From a checkpoint of a small mixture-of-experts model trained on Wikipedia: 9 layers, 4380 steps.
Below are experts of layer 4 (counted from 0) of a mixture-of-experts language model. Rows are named router (the router's row for the expert) and show model dimensions 96-191. Each number is 128 + 24 x the weight over its row's rms, rounded and kept within 0 to 255. Numbers have three digits each.
After each expert's rows: a language model's description of what the expert responds to. This comes from a sample of Wikipedia text that the model never trained on.

# expert 22
router:113093110146148143128120094132140131086105144144160129116072154139160111140153125112115153157134089142098106089115116114143109188099109144133135138155132138125105127154105124129107142144117122167128145146151148162106124158133148180164169170172101140139117151137139098159110118132101122138
Description: Final pieces of proper names and words (Zimbabwe-ans, Neva-da, Bélier Region), non-Latin script bytes, and table dashes or parentheses.

# expert 45
router:094110100130109138130115123165147117121085118131092134154111090157158139150130128090139098128161165144093131104092116157171205152085096140099102147157153152144167114122139111143104104132137135101164108143126160114166116161132113160144130153165127136117131110143136113146137128119137123154
Description: Nouns ending a noun phrase before a comma or period, such as club, firm, label, Korea, September, plus date commas.

# expert 44
router:112093147134100149107105114117144143163070106122135137135098179120112115116143104104141167134174100167099106137119109135118126171138106129146126169131146122157085150121099090131137087128105122168119148122132151174129121137147128128177142159124106141138100126132123149168101138119094141110
Description: Short middle syllables of foreign or technical words and names, such as -oc- in thrombocytopenia, Herv-é, Kalpavrik-sha, Concertgebo-u-w.

# expert 2
router:115092136093119107101116123103128161121105149111117159116099159121126119088144149106168175109141134116109153108086116131170138118136106117113109111133134151098114142134101119149122101145107124098136139091166150181122156139186109149146151132173127133132101126078112154129145161124135161117
Description: Word pieces inside or ending common English words, often verb endings and plural suffixes, plus " of" after nouns, such as hydroly-ze, mouldin-g-s, proceed-s.

# expert 40
router:137121105132132102125123129114112126123132134158155153166124140156153146130077176107151141108172116135123120139111103112167114091123160117108116092125152127105169120128095160164123137131134140136120126114135150147124155139130101146117151127143158122140096137085147089138171130142149136132
Description: Number words (two, three, seven, several) and colons after labels or in times, plus of in phrases like one of which.

# expert 46
router:086117114145113122143136117164158123122061141128103131132099099173168144109088121083146115113154143150120149085108131152167184136085077119105085138145153155159163138141123103147097114145110152101148102117116147150125089129131109144164144166181097116124113111124155127139123121104131145137
Description: Common nouns and their endings completing noun phrases after the, of, on, such as website, club, guitar, season, film, deaths.

# expert 33
router:172093178074167136140167128128174108117126141168104128169068131123097113101132139110165125149113117138128150132113101096133117110145118134157133123134139089105120092121185111166144182114140139116063093134141087132120150160158145150097163062131142142130154139127115165139119137150108144150
Description: Punctuation in species lists and synonyms, such as semicolons after "Author, 1897", ampersands between authors, and closing parentheses in classification boxes.

# expert 63
router:107134103123130121115128126163143136143140154133117158164123122109104101124164096116104087107109128066133138141106140173169118114081128165127182094134105141127137097105180170138117167113145128103124136152132079138104116142082114146133134117117166146139140143126106123130160129142173163152
Description: "was", "is" and "as" right after a person's name in biographical openings, such as "who was a defensive end".

# expert 28
router:163107114176133127118135119145111141116122102120153126116119141108126133133106116109054132131147119139136058113154137123137114181166099104150147120151081154151118139157124151129157130109129123156149143152133112164090063095079152133169118133127091126137155155162126108143093146140129140140
Description: Tokens right after hyphens, digits or apostrophes in compounds and scores, like 5-chome, 15,000-seat, 4-1, Beckham 38'.

# expert 24
router:099098123173129148097116128111111123151096112095132114154129121129102104122152083124075145115138098130093091123113127143085155161101092135132098164138114124142090176123110108124127124116111139158154149181164146183142079137117137135154100185157089127106143157136156110145116150129115103117
Description: Middle or end pieces of capitalized names of events, organizations and awards after "the": Wimb-led-on, Environment-al Ceramics, Civil, Supreme, Deb-ut.

# expert 36
router:120116127102114096129151128133117141115150149152161136105122087122096124155142151152094114111076143097153145141097109095102125131099111110093145134075097108088153166104099158113080143138116141133060148130154124132070098121089123140138096140143113156202142160127142092132149124121145147132
Description: Labels and blank cells in tables and infobox-style lists: Genus, Species, Location, Apps, Rural District, Current ranking, runway table spaces.

# expert 38
router:162121143087150126115152137152153105121164133099127124128072148118077110127148119114157112120103096146141115117122139120132139130200104141194129133122098129129144101128178127141161179105140146150106121152140087127122144139111147170087127065128132111113145111154137178139110167151115174192
Description: Closing brackets after birth-death years in people lists, opening brackets, and taxobox or infobox field names like Genus, Phylum, Born, Directed.

# expert 1
router:114099112120120150110097131102107141141095122122155136161100148145105095116207101108125131133108106134095110081102141103158156158114107110133128103124145131152120112101138120122106110090082105132156115093170197164135125161131128135133125143175117142153126125111134157160163128109120105130
Description: Final suffix pieces closing words (s, es, ing, ers), web-address parts in infobox lines like gov, ki, and equals signs.

# expert 13
router:141147125121128167102119132112129112144128120124099157136143104110118139074128136133157123112154136139134158122118129145157149089108158156169152165106167175080122114116142135190143145126178112103149133141152086156174183117173128178105148134149155131137109144123125134152145162133158147134
Description: Prepositions right after a noun, chiefly of, also to, by, from, on, plus section-heading equals signs and line breaks.

# expert 55
router:077121126134151152124139117113143171139094148147145160090109172089123114116127093125105128179121082155152105097127144092125118150133089138089113168134137109096092101122118111128123125135143097144113132110105145147078134157103123137177140173140099157136170150110133158163137099120101115120
Description: Single digits in decimals and numbered names, like 1.6 million, District 6, Heysham 1, and letter chunks mid-name.

# expert 23
router:160113129169151166138107134129155097118129095146142120136099106126112121109102152108182140120151148108138090114128126103105132133119140171186118156154120156131134151107119139123129142121137121162185131170133103151118139130159140166100140142149140131123090126149131104153128145077118128136
Description: Commas, prepositions and pipes in running text, plus the colon separating a title from its subtitle, such as in, for, of.

# expert 7
router:082127130182129151094110116089120166124073112112108174113151098109131126090095112071103156117135120156109084118128155128155159121077108136114115112111155153083108102153114128123097147107120122142097127130138116160111174132156082143170146160135109118133110133079129081134121107166132098160
Description: Opening parentheses and numbers in tables and stats, like 12 (2), 58 1/3, and word-initial pieces such as div, Ser.

# expert 37
router:055118154095115109097116131140122109121091116114128169120111111136154172104114141107167103093137151150137117099091143132175173140080125133081095166118136150149160148104103086144143097120114135121137132118128141144149108114183117110148138123131121125094111127130157169153100145105106096130
Description: Words ending a phrase before a period or comma, such as away, months, night, him, them, and numbers.

# expert 59
router:076131120109104089094113125114137115172109125124099137126122145131106132142157101095080112102152073159136105119149128140117112161146090100114138137124126103151105145137112145107084100131128119122094128129121120174111090118171114164159135115120092086145145131104148111140107120126117115105
Description: Nouns and adjectives right after a or the in descriptive phrases, plus relatives which and who, such as ballad, harbour, troupe, member.

# expert 49
router:064130145143152189125134104122129155119082156137135153109122164078129095105114111125119116159137113141150106127118135127122131143079064122119110187136172156104090112089116095165127146097132130153135107122118153163104118134121137127152141182104117170141150156111149171155143084136112103115
Description: Short letter chunks inside foreign or rare personal and place names, such as gh in Hough, á in González.

# expert 16
router:180114129139137159124120136111138102119184112135134135118090107122083102134160148121114132131129114089141113148110106065092130156145145149175151109123130139092150125093173138138147142096158107101156134169144123154121153124082156173100131131143141129133121145144119125160128161113139119136
Description: Commas, and, and | separators between items in infobox fields and table rows, like Builder: Incat, Tasmania or Origin: Greece, Turkey.

# expert 39
router:149136147124114158126172115184097126112167144121154112105097133109098080131138117156126097144093109137148084177143136124121164132176121132139165185088118111076158141114150152129121174105110139143095116120157099111085116102063162099087096105125098141141142138115135124152109116081126160135
Description: Field labels in infobox-style "- Key: value" lists, such as Motto, Abbreviation, Children, Genus, Country, Location.

# expert 14
router:131082127144131192120103117156134110147091119098082151129096176111101115114144087102121116132148084130107094130112137147148129162133099121152137139118126143137098111121128133135144177123158136121123144188138149128137123145131131168149149153143120118137107149156111129146145140148093154124
Description: Later pieces of names of people, places and organisations, and the comma or bracket right after them, such as Ban-ach, Child-ress, Alaska, Hay.

# expert 57
router:095115131129155105128124136147121119125132146139160167141088177096147090111128147124142164112169128072152118129120134116097131128154098131148160127154112103140139097121142143133139126140117153121169136103157119134079122112129114105138126136092105142127143154098128114146152146127128105147
Description: Pieces inside table cells such as percent signs, parentheses and final word pieces, as in "Totals", "(any race)", "Dutch".

# expert 21
router:125118092201105140117121102125115154143105074155162132112126121109171141127113134088093159109169117154120112148130098119144158160095144152093142158139118123144120134115120114104111107120116117158121181140151128158113104138144112104185096166134127128126134133114143095149128131160147093141
Description: Pipes and semicolons between numbers in statistics tables, such as sports stats rows, goals columns and vote percentages with ±.

# expert 53
router:116126185160159091119099125090145141162130124123140179096108143118087099091121120112157143180128126112163126111108116128093101126166117163167116148130123110121129154111119131130134154133133133130134165112101115165120119081136160137144138141128107117095115129091107114152142154105122117104
Description: Sentence-opening determiners and function words, often just after a quote mark, such as The, These, many, every, may, whether.

# expert 62
router:068129114126094093096141132164068122137131141118125146126130150125177153118084133071141136130121119141160074111119115153131159121138132132078133135101137105151168161141074148133126087161112120106170146146118104147096099144146092096135117137078148119101117145116119116137129115098126148124
Description: Articles, possessives and adjectives before the noun in sports and career narrative, such as a, its, their, winning, significant, often before "of".

# expert 42
router:126098147140151186130089108141124117102097134156136143119110156106118125106120098092133155122161096137132100128129137102117114110067143136136139161132128107141084111123120128140144139119161142148098133171132111180092160159119127143152121112068161155127127122128132137150117112148125108125
Description: Letters and pieces inside parenthesized abbreviations or codes in chart and results tables: Germany (GfK), (CAM), (Chrétien, 1915), Animalia.

# expert 29
router:103134146161137147128111132104161132132079120144132124130132088118147100089120123160123120149128098162133137128137114121119151118045068142101143150115131117080083116125141127138125179082131127131123156153132117153146129119161142112153142117147132147109153132059142094161123108127139066138
Description: Nouns and name pieces heading a subject after the or a sentence start, often institutions and pronouns, such as Ministry, office, Civil, He.

# expert 35
router:101117097132101113142117144172109152129159141115122159113133148134133136155152128116098135122107133101145121126117147147125137138116144135126130132107101124153174138111107128114154104139104116072133166133154104157119095144116123130141086152092106109168120165140123115134136109129125187129
Description: Header and label words in sports or taxonomy tables and infoboxes, such as Apps, Team, Result, Phylum, and place in medal lists.

# expert 5
router:111110128153115194131116118146102117148074128122073157140116170111132131104113088105115153124160095165104101152136139147179144143102125103157120144152141170150093115110128117128157120105133133134153152170163132135123115146155127185154143159129150111122125145139106132127126138167105151122
Description: Opening word pieces of personal and foreign names, often in sports rosters and results, such as Conn(ors), Mir(nyi), Su(giyatno), Alb(anien).

# expert 48
router:161127124121106155127158134150092130105139111158140132100117101158135124150106177151141091160096170149117120132095114128122179136155133169102166132087090151164158119115154119158161157086088152105100162149113154124151115136106113123102122113152118138135099140159148108167126131135114163161
Description: The article "the"/"The" after prepositions or sentence starts in narrative prose, plus which, this, its, his.

# expert 51
router:088131120145166093142133111151114155163101163118079147134124168069135089055117138107171113137135138101135133082115145122125154117136101169139117138143148126142128064129169127139136177094110161086143122098133113162109135116117114114123143149100139147096143142065137125142166163166146087147
Description: "by" naming a record label, publisher or seizing force, plus ISBN, "Succeeded by", and word-final pieces in credits and citations.

# expert 6
router:129108167110135172120124153107152097149099136128079166131109167114099097085152126081164146133141133148121136134102126120131139115122102123159148118127154141090118107123146116147145119111129118128124133173159090160142167113176108182120144146153117151113109156110106102122115163151149133119
Description: Name pieces and entries in species lists, election and data tables, often after a pipe or dash: Singh, Comps-us, Dimer-ia.

# expert 17
router:106104105072128104120117140149114133121117136143138190109114151138114139110147117100162112139115178128126166129121178105147133105146106137137110166092135112123162103132097111122103085138094143090106092085122159136126146129146112133122126103101118150174106140118132165138171132131124153089
Description: Past-tense and participle verbs and their -ed endings, typically after was/is/be, such as used, announced, coach-ed, character-ized.

# expert 43
router:152118107137157085138134140120097126141136152146136162122140145139150127136113161122204175104122145129139139103100105126128133107108146142117140128105138122118182124147099122168164083141131144078101152124150135143107157122156091145143146122136150127126104116073124121158152106103141130156
Description: Conjunctions and prepositions joining list items or phrases, mainly and, with, or, by, as, plus count words like three.

# expert 3
router:132122144180115160131096133106160122141056114117118132117138137086083131082138104097137147125178135136119111143118159122110136127079119151143157164124142181131074103111123128133123157100145119125132145183133117159168143142156136117133171133093147118138097113096133103146126127169146067128
Description: First pieces of capitalized names and titles, often after a pipe or parenthesis, such as Ad, Har, Neg, F in song titles.

# expert 34
router:148118115126137118126129175129147118105115135138147166106087137142062134136126130145181123171145137112162146104135102142114093093169106156157169177102090175158145146116098156129147138108137160103139124168114101151130103103126128180140141085089139141122103141128157124151127131102153139116
Description: Column header words and infobox labels in tables and headings, such as Pos, Opponent, Genus, Born, Location, and word endings inside headings.

# expert 19
router:095124105074140116108130142166076131123148124149093156127158125149129112115110105115148089099073185094117111127114160147127167084157118171119121174093138165126157131111113112157124180122124168096114099139169124123124130123083119116100129098109150159138149149132106124113145149155120127112
Description: Main verbs, mostly past tense, after a subject or auxiliary in narrative text, such as played, began, announced, used.

# expert 47
router:101117131124114197082106140137136113132096110099117132142109153096092143126135118126133129138150119153107103150111115112100147133100100148108145171130160110118098129110116099174142107087132130139145132165146138138145150180156110114159153148115150152103121159109122128162132103161114112122
Description: Inner and final pieces of foreign names and words, after a partial stem, such as -ang in Muangthong, -us in Indus, -le in Yale.

# expert 15
router:124109145103129168123119122111120130119143125146095146105100112111182145111095114117203093119077165160148149113093136134154126095109136136142088142152171160112134123142140098170151185127103125100103152128098124137126169139173105143137175123162130133114131128107101133139139151131109159139
Description: Hyphens joining compounds or starting list items, such as son-in-law and long-standing, plus "of", "to" and "by" within running prose.

# expert 50
router:099114139145155123167096141148107115158119115147123169112103166107108114095133120119164156154169122086139136129109148121111108135150130149196105168155115154170117144106099147110133102133125140123155163144126121149094092090120136158148135156114116153115136144138089111136162150141119117080
Description: Words and punctuation inside discography, filmography, episode and case-law tables, such as Albums, Role, Episode, closing quotes after titles, "U.S.".

# expert 9
router:086114122167103154100119121103127126118116089160156154108113102089113157147123131114153136090136153103157105142123119107100139111083143142101122138150093166125084133110116147098098095130154111136114168173098159150123146169138103126180118119147159156161157109112102121116138127141146099087
Description: Hyphens inside markdown table divider rows (|---|), especially in election result tables, plus newlines after section headings.

# expert 31
router:135119128162135163146120146124133115113100121140130139112127126098150085081117162122154151146154146134139156126115125152115113132087128168157132132146115130078089116127105132129128122096133094130172125157146071173122129110185090143127162151116144156094115150103139082155114128130108099139
Description: Table cell starts after pipes, such as position codes MF, FW, DF, country codes, percents, and odd word fragments.

# expert 25
router:129106167086113113124076148101140106141124153129148176109103137132099132159145125126152141142152106131125166096097136104110109127098154103151121105140134094139139158130106150121097082118125086167083108089132142153118135152169117117119097125147114139157112123111143141144141096111156123139
Description: Adjectives and participles after is, a, be in descriptions, such as located, known, able, dull, central; also table numbers.

# expert 10
router:160142158111160107131133137146114140122161166152145163096100113135103111168147138140122078181096124096128149123124156109097097142172097142128164170084091120165171162108129156136145112111127159087114110121145137118101109115079146118087116104119118128115140149110113087153103105103159133152
Description: Wiki markup such as = heading signs, | table column separators and line breaks around headers like Pos | Grid, Treatment, Career.

# expert 54
router:126112109098145134140175151138145140120125132170141125143096108132126155147113177139145132145112140106165171118124112116151116110138077133150161150105127156113158116132138141119163201102129100099066128135104103131105133120165146159089173104177108133159134121105132088136104139129118139168
Description: Relative and clause-linking words following nouns or punctuation: that, which, who, where, although, because, However, plus commas and periods.